python train.py --d_expert=288 --d_shared_expert=0 --normalize_top_k=true --router_z_loss=0.001 --head_dim=32 --norm_eps=1e-05 --rope_fraction=1.0 --attn_scale=0.177 --tie_word_embeddings=false --init_std_down=0.0 --beta1=0.9 --weight_decay=0.04
Below are experts of layer 2 (counted from 0) of a mixture-of-experts language model. Rows are named router (the router's row for the expert) and show model dimensions 0-223. Each number is 200 + 40 x the weight over its row's rms, rounded and kept within 0 to 999.
After each expert's rows: "raises" lists some tokens whose logits its average output raises strongly, later layers aside. This comes from a sample of Wikipedia text that the model never trained on.

# expert 42
router,204,208,263,290,250,210,157,198,198,209,123,218,218,191,236,176,295,196,243,203,153,212,202,171,301,171,271,202,206,171,224,253,155,229,214,197,205,151,158,217,159,198,201,222,177,260,170,248,193,200,283,125,221,188,271,214,214,114,257,144,217,255,151,177,184,150,146,220,211,116,151,259,204,151,168,235,190,273,212,228,212,151,249,152,197,234,216,103,201,185,204,160,222,220,246,204,152,232,184,123,225,154,226,191,254,184,236,254,188,229,271,116,256,255,250,184,206,187,183,271,150,214,133,227,221,212,154,188,148,207,121,195,221,159,213,197,218,208,129,135,232,136,185,217,190,224,146,235,185,188,177,225,189,244,174,256,120,209,197,207,190,187,194,221,200,176,199,196,211,238,219,197,145,237,211,228,245,251,196,184,154,194,196,175,190,255,184,286,174,198,223,217,149,159,188,123,215,255,166,237,208,278,178,171,191,179,223,114,184,211,99,145,176,258,164,172,225,188,177,212,161,157,215,223
raises: " and", " couple", ",", " in", "\n", "kov"

# expert 54
router,168,196,182,214,210,213,209,219,210,199,81,224,245,193,209,186,223,242,182,188,136,172,219,227,183,221,267,223,254,221,235,211,182,171,268,223,166,157,139,210,192,115,223,185,190,196,194,231,182,153,240,223,214,228,230,178,233,226,230,200,220,217,189,250,213,191,212,297,278,212,222,245,190,112,221,205,184,222,243,196,278,180,244,259,219,195,193,138,94,201,224,210,217,232,219,203,174,241,207,146,191,102,285,153,244,208,198,206,195,200,230,169,252,160,177,186,213,258,160,202,171,180,208,178,209,254,226,231,179,232,136,192,188,199,234,132,189,256,226,202,316,172,239,163,176,142,290,201,203,177,169,284,137,214,176,231,248,186,228,192,151,195,238,160,222,133,136,228,245,233,220,79,227,212,173,154,216,281,204,215,151,206,223,221,191,213,270,251,250,234,267,267,119,168,226,178,254,212,201,225,227,179,173,269,207,179,202,148,216,201,208,226,306,201,123,179,255,192,195,259,167,162,206,189
raises: "s", " and", " in", "."

# expert 11
router,151,237,255,224,197,186,174,146,228,166,134,251,212,250,236,154,262,237,220,159,234,156,244,175,204,122,237,204,172,218,239,254,204,217,205,190,259,206,248,201,206,150,233,199,178,203,174,194,191,241,317,121,193,187,246,179,181,99,172,225,201,244,271,227,272,203,177,142,161,170,243,247,135,125,193,288,256,205,266,167,255,235,192,242,152,244,178,162,172,203,182,236,246,179,158,236,187,223,166,176,229,159,212,173,216,208,214,187,170,187,205,183,243,202,200,186,246,234,173,252,154,194,197,132,131,209,125,275,188,224,143,192,203,181,275,95,169,253,145,155,204,164,222,231,219,192,213,267,259,254,200,209,218,225,228,185,218,217,179,189,180,182,264,181,214,262,178,220,223,250,237,262,123,267,224,216,195,202,180,220,125,230,205,258,113,147,119,250,191,196,218,184,184,116,173,147,253,245,122,215,268,179,154,218,222,177,193,195,192,276,173,180,195,214,194,193,209,216,177,212,188,240,221,209
raises: "abad", "ović", "ova"

# expert 20
router,168,197,195,210,264,196,149,188,211,277,189,243,201,174,239,175,253,196,159,172,96,222,173,184,269,217,225,160,190,173,233,206,205,223,236,220,210,209,156,201,177,120,276,221,174,243,215,237,159,198,245,197,140,270,252,185,170,135,231,143,212,221,149,205,244,224,154,135,271,189,153,204,168,193,227,248,181,265,228,190,186,193,208,213,199,241,236,182,150,237,150,163,174,229,209,283,197,243,176,168,246,99,203,214,197,173,206,91,209,242,184,185,163,188,218,176,218,302,152,218,207,339,197,170,240,200,230,203,133,231,146,152,198,152,141,174,186,233,182,182,198,179,243,199,213,168,162,216,221,221,121,234,179,190,237,223,183,200,248,177,183,177,233,214,168,151,188,208,157,251,199,199,181,243,188,228,221,299,165,204,96,224,186,268,129,189,211,206,176,289,170,245,217,150,190,137,223,194,214,201,193,322,242,223,189,149,215,205,225,223,109,197,221,203,174,194,219,209,184,268,158,154,165,264
raises: "s", "z", "ad", "d"

# expert 45
router,203,266,228,208,250,231,148,163,195,242,141,246,217,246,246,110,256,228,233,191,168,231,242,256,251,151,235,240,233,177,221,266,199,219,225,201,222,161,164,158,200,194,233,158,196,194,133,204,127,174,226,185,205,236,151,177,171,120,223,165,215,228,113,215,272,142,245,225,152,147,181,247,250,152,174,304,194,265,213,253,267,179,217,166,163,218,228,122,194,200,199,181,260,199,254,227,147,292,221,170,190,170,218,171,231,154,240,158,124,206,222,210,268,274,274,185,183,210,190,226,184,249,192,157,162,229,97,259,127,210,182,167,244,151,215,173,221,265,143,170,199,153,277,187,198,156,214,191,244,222,194,198,203,206,208,238,129,162,136,186,245,177,225,227,240,168,173,177,247,221,187,185,174,262,239,237,247,255,167,212,144,228,163,231,138,195,199,255,283,222,224,256,184,183,199,210,198,233,171,255,197,244,152,233,192,191,159,179,182,228,154,161,254,225,211,151,206,162,238,232,159,220,202,237
raises: "finite", "ity", "ified"

# expert 10
router,227,235,170,232,191,230,203,153,244,195,196,149,202,186,224,137,195,222,232,189,146,194,198,245,177,188,222,250,243,238,211,210,252,174,207,221,267,223,179,135,125,213,237,207,223,215,171,188,161,197,238,159,160,204,207,171,218,205,272,158,240,194,199,197,164,237,198,283,241,215,149,192,162,216,148,270,224,217,185,187,241,177,191,196,168,188,169,203,178,186,66,256,173,219,213,236,171,186,184,167,184,220,178,244,156,213,250,164,187,238,269,197,177,228,221,95,203,268,173,239,124,177,243,191,225,246,159,253,197,241,176,190,264,179,161,207,160,205,223,107,182,230,248,222,191,226,234,172,153,282,247,199,209,184,228,248,221,229,173,160,181,209,171,255,220,233,223,161,225,229,307,108,243,261,213,163,263,231,177,245,140,230,182,175,209,181,137,214,293,214,233,184,191,139,203,182,276,198,208,200,242,139,138,249,184,219,243,84,252,253,149,188,231,272,103,193,175,235,286,242,227,230,168,187
raises: ",", ".", "s", " and", " ", "an"

# expert 2
router,210,228,259,157,169,263,191,208,224,266,204,197,182,152,227,137,241,257,162,176,203,207,256,189,213,155,249,187,174,234,187,203,192,229,200,184,194,184,167,210,180,184,147,218,189,218,144,196,249,180,234,239,251,368,197,148,170,144,287,156,242,218,214,258,207,170,244,243,149,124,230,239,189,147,124,225,232,160,154,242,250,217,233,115,201,300,249,162,135,200,221,255,221,228,195,177,210,218,182,238,276,216,207,158,214,150,183,238,175,242,199,193,225,212,218,235,183,106,166,242,201,197,205,199,169,199,170,209,201,247,229,184,223,169,243,166,131,217,228,216,177,171,224,190,229,136,198,180,201,255,157,279,233,189,192,235,194,167,169,195,198,190,120,193,328,163,213,222,243,191,256,192,157,248,236,141,243,267,196,281,204,224,210,208,220,212,225,234,264,236,259,167,162,129,148,190,220,206,234,213,190,278,158,179,219,214,177,212,152,299,238,208,227,238,187,217,242,167,189,196,173,263,255,186
raises: ",", "mer", ".", " and", "th"

# expert 16
router,156,190,158,220,188,201,188,180,159,228,196,263,159,199,199,172,305,227,200,211,148,249,244,191,204,181,194,233,225,138,218,206,230,194,193,193,170,224,214,204,156,167,193,205,206,188,148,261,112,283,195,149,238,148,209,216,158,196,201,267,227,220,142,234,218,224,115,172,264,148,153,268,231,144,144,129,232,178,289,208,230,174,172,178,172,235,240,282,180,160,159,199,263,266,153,188,212,202,236,214,156,136,230,161,160,161,209,156,111,198,241,186,164,223,289,196,230,234,189,268,171,236,147,183,122,268,177,176,161,225,205,204,167,97,253,170,245,236,193,200,208,81,289,234,166,235,203,205,202,245,171,268,240,216,204,185,232,173,198,171,187,170,258,274,178,191,181,203,177,199,196,194,153,225,224,188,224,218,151,205,245,182,168,203,164,236,175,204,173,263,169,181,185,260,188,184,240,178,149,187,212,213,130,263,192,171,232,207,180,142,165,139,175,214,182,196,193,123,172,292,190,137,152,164
raises: "ted", "s", " at", " relations", " on"

# expert 44
router,155,187,255,265,225,171,168,179,192,237,199,262,272,293,205,174,288,237,234,182,114,189,195,259,242,188,251,235,196,204,211,221,218,219,204,293,213,149,180,207,184,125,216,210,200,243,199,190,119,185,203,204,77,264,200,176,221,174,246,201,239,277,175,260,210,167,197,198,257,194,139,271,207,186,200,213,260,255,190,205,217,181,244,157,182,222,177,163,166,207,183,241,233,275,229,199,186,214,275,134,201,185,202,175,164,205,191,220,151,208,191,142,192,260,309,185,194,229,131,212,205,232,217,95,174,263,189,261,214,252,183,191,244,157,233,211,135,272,154,196,188,155,209,176,230,156,158,261,220,191,193,188,198,196,214,181,196,187,144,115,204,139,214,278,253,153,208,210,207,223,202,207,183,207,201,175,187,269,193,187,184,301,190,207,129,254,151,173,282,284,249,196,137,191,178,140,197,180,164,199,227,233,137,242,214,202,204,157,140,198,134,167,196,231,172,186,199,159,227,196,173,215,205,190
raises: "5", "source", "teen", "Associate", "Universal", "Information"

# expert 43
router,172,188,188,233,160,162,191,202,181,194,254,217,133,225,238,209,246,194,219,201,193,179,205,220,201,179,183,286,205,183,205,247,264,258,250,203,206,153,238,217,170,200,190,172,151,198,131,227,150,198,186,114,280,180,224,138,220,176,144,177,176,246,191,184,236,140,170,245,143,199,94,292,275,163,243,195,281,192,182,257,293,155,266,91,207,166,193,206,163,208,190,153,163,165,255,188,193,228,177,205,144,210,182,147,184,167,226,171,160,276,216,136,154,270,270,138,235,161,221,213,161,217,170,211,202,200,235,203,184,215,168,186,211,96,218,136,95,256,151,179,148,196,179,160,218,169,165,254,209,262,184,226,242,266,223,221,173,222,184,199,242,111,192,217,243,184,210,168,206,182,229,188,209,171,205,250,290,300,193,291,176,248,186,202,190,176,182,204,207,170,192,213,193,182,211,160,229,256,106,223,212,212,141,192,155,251,231,181,207,193,203,203,178,196,193,216,186,165,212,168,166,179,130,186
raises: " stating", " killing", "itude"

# expert 14
router,108,274,194,196,188,230,136,193,120,175,155,275,248,218,235,217,185,177,136,226,152,173,263,231,185,144,252,152,170,176,152,241,168,191,212,203,213,205,181,225,157,216,240,174,198,287,175,172,177,128,212,239,249,214,285,233,163,214,182,138,206,219,224,242,199,206,195,172,195,203,249,265,206,188,134,274,200,244,229,188,169,209,288,216,227,238,201,219,226,148,217,179,191,208,271,230,104,215,170,198,228,113,165,235,284,197,222,124,164,192,197,171,178,207,196,185,209,241,109,213,176,152,198,231,203,250,182,269,199,199,177,207,281,226,159,188,202,216,117,143,239,188,243,182,235,146,232,168,208,227,197,242,210,263,189,194,211,173,166,174,209,94,167,209,219,157,156,169,220,293,221,204,113,214,208,227,164,206,166,215,204,181,182,202,246,259,181,188,135,174,223,245,163,193,216,131,246,200,159,190,264,258,170,180,153,143,254,200,132,241,209,164,226,170,154,169,193,146,288,191,147,203,147,228
raises: "s", " and", "'", "em", ",", "e"

# expert 26
router,186,202,241,262,209,153,164,179,165,174,132,207,312,238,167,137,206,247,235,215,184,199,255,263,159,232,181,238,233,250,215,284,204,261,195,214,216,196,212,181,163,152,209,208,205,211,195,201,154,169,196,154,195,190,142,216,216,193,220,123,211,231,193,213,245,151,233,211,161,160,205,186,212,207,137,185,265,214,195,204,174,271,253,245,239,211,228,127,206,208,254,185,177,215,132,261,206,278,218,182,210,142,186,204,214,173,228,224,236,231,166,179,223,264,273,231,256,228,176,183,171,188,163,186,134,188,130,216,213,235,194,170,263,233,167,252,199,286,159,161,183,142,143,197,231,138,246,304,239,205,192,181,244,237,209,223,66,198,93,258,209,194,168,246,198,173,221,183,150,216,224,148,202,247,252,124,226,242,212,314,183,162,167,142,214,256,224,228,184,198,202,242,188,168,181,158,199,217,187,186,187,186,162,243,184,201,200,130,130,289,149,174,182,198,213,147,224,138,158,190,218,237,245,222
raises: "ized", "ised", "ent", "itu"

# expert 51
router,227,202,167,242,217,273,185,199,120,241,155,213,138,217,264,205,186,235,208,234,170,195,216,212,173,152,193,222,211,193,90,290,231,236,222,219,191,184,211,201,215,139,273,173,181,208,165,164,140,171,161,166,196,268,252,206,244,285,222,236,275,187,184,196,237,200,242,230,183,217,218,264,271,180,167,160,211,232,240,254,218,183,184,196,230,296,206,202,208,149,191,208,249,188,221,201,139,180,177,163,266,186,180,175,251,230,211,153,165,174,204,225,219,206,215,220,252,229,225,179,182,245,196,159,184,245,197,253,172,205,187,214,235,204,249,206,158,178,138,237,246,219,193,188,196,216,194,166,193,322,173,229,183,190,217,297,214,132,228,115,174,119,189,191,250,126,179,191,234,269,257,117,88,193,259,187,217,170,233,188,192,144,172,203,189,157,122,194,175,199,270,203,156,197,199,246,250,227,82,180,171,235,193,224,224,184,141,244,125,216,125,201,229,199,225,180,195,138,271,194,242,236,213,226
raises: " and", "'", "is", "s", " &"

# expert 8
router,188,169,240,180,229,248,170,186,186,220,124,244,311,224,190,165,182,222,253,187,119,188,247,243,174,237,189,229,260,154,45,232,252,225,216,178,231,149,190,190,194,142,226,172,220,213,113,200,207,281,198,176,97,232,276,188,192,203,239,162,238,226,220,192,208,251,184,187,255,132,206,262,207,187,161,224,168,264,215,204,206,110,216,175,183,187,200,180,222,151,191,255,248,190,221,166,172,212,287,170,212,135,211,169,264,153,181,145,232,214,234,172,265,168,220,206,211,218,97,192,209,201,203,178,171,251,162,182,214,206,175,153,191,229,242,181,199,170,211,195,195,173,234,194,213,215,257,204,184,198,198,213,219,198,180,170,209,204,121,184,196,210,242,159,180,178,211,164,246,238,172,186,187,199,198,235,164,199,216,188,214,160,106,249,84,188,163,238,299,206,258,189,208,200,94,136,183,209,207,225,202,152,248,200,137,206,126,182,249,205,233,169,272,259,255,237,203,223,233,197,161,287,197,193
raises: "ed", " in", "ing", "s", " and", "er"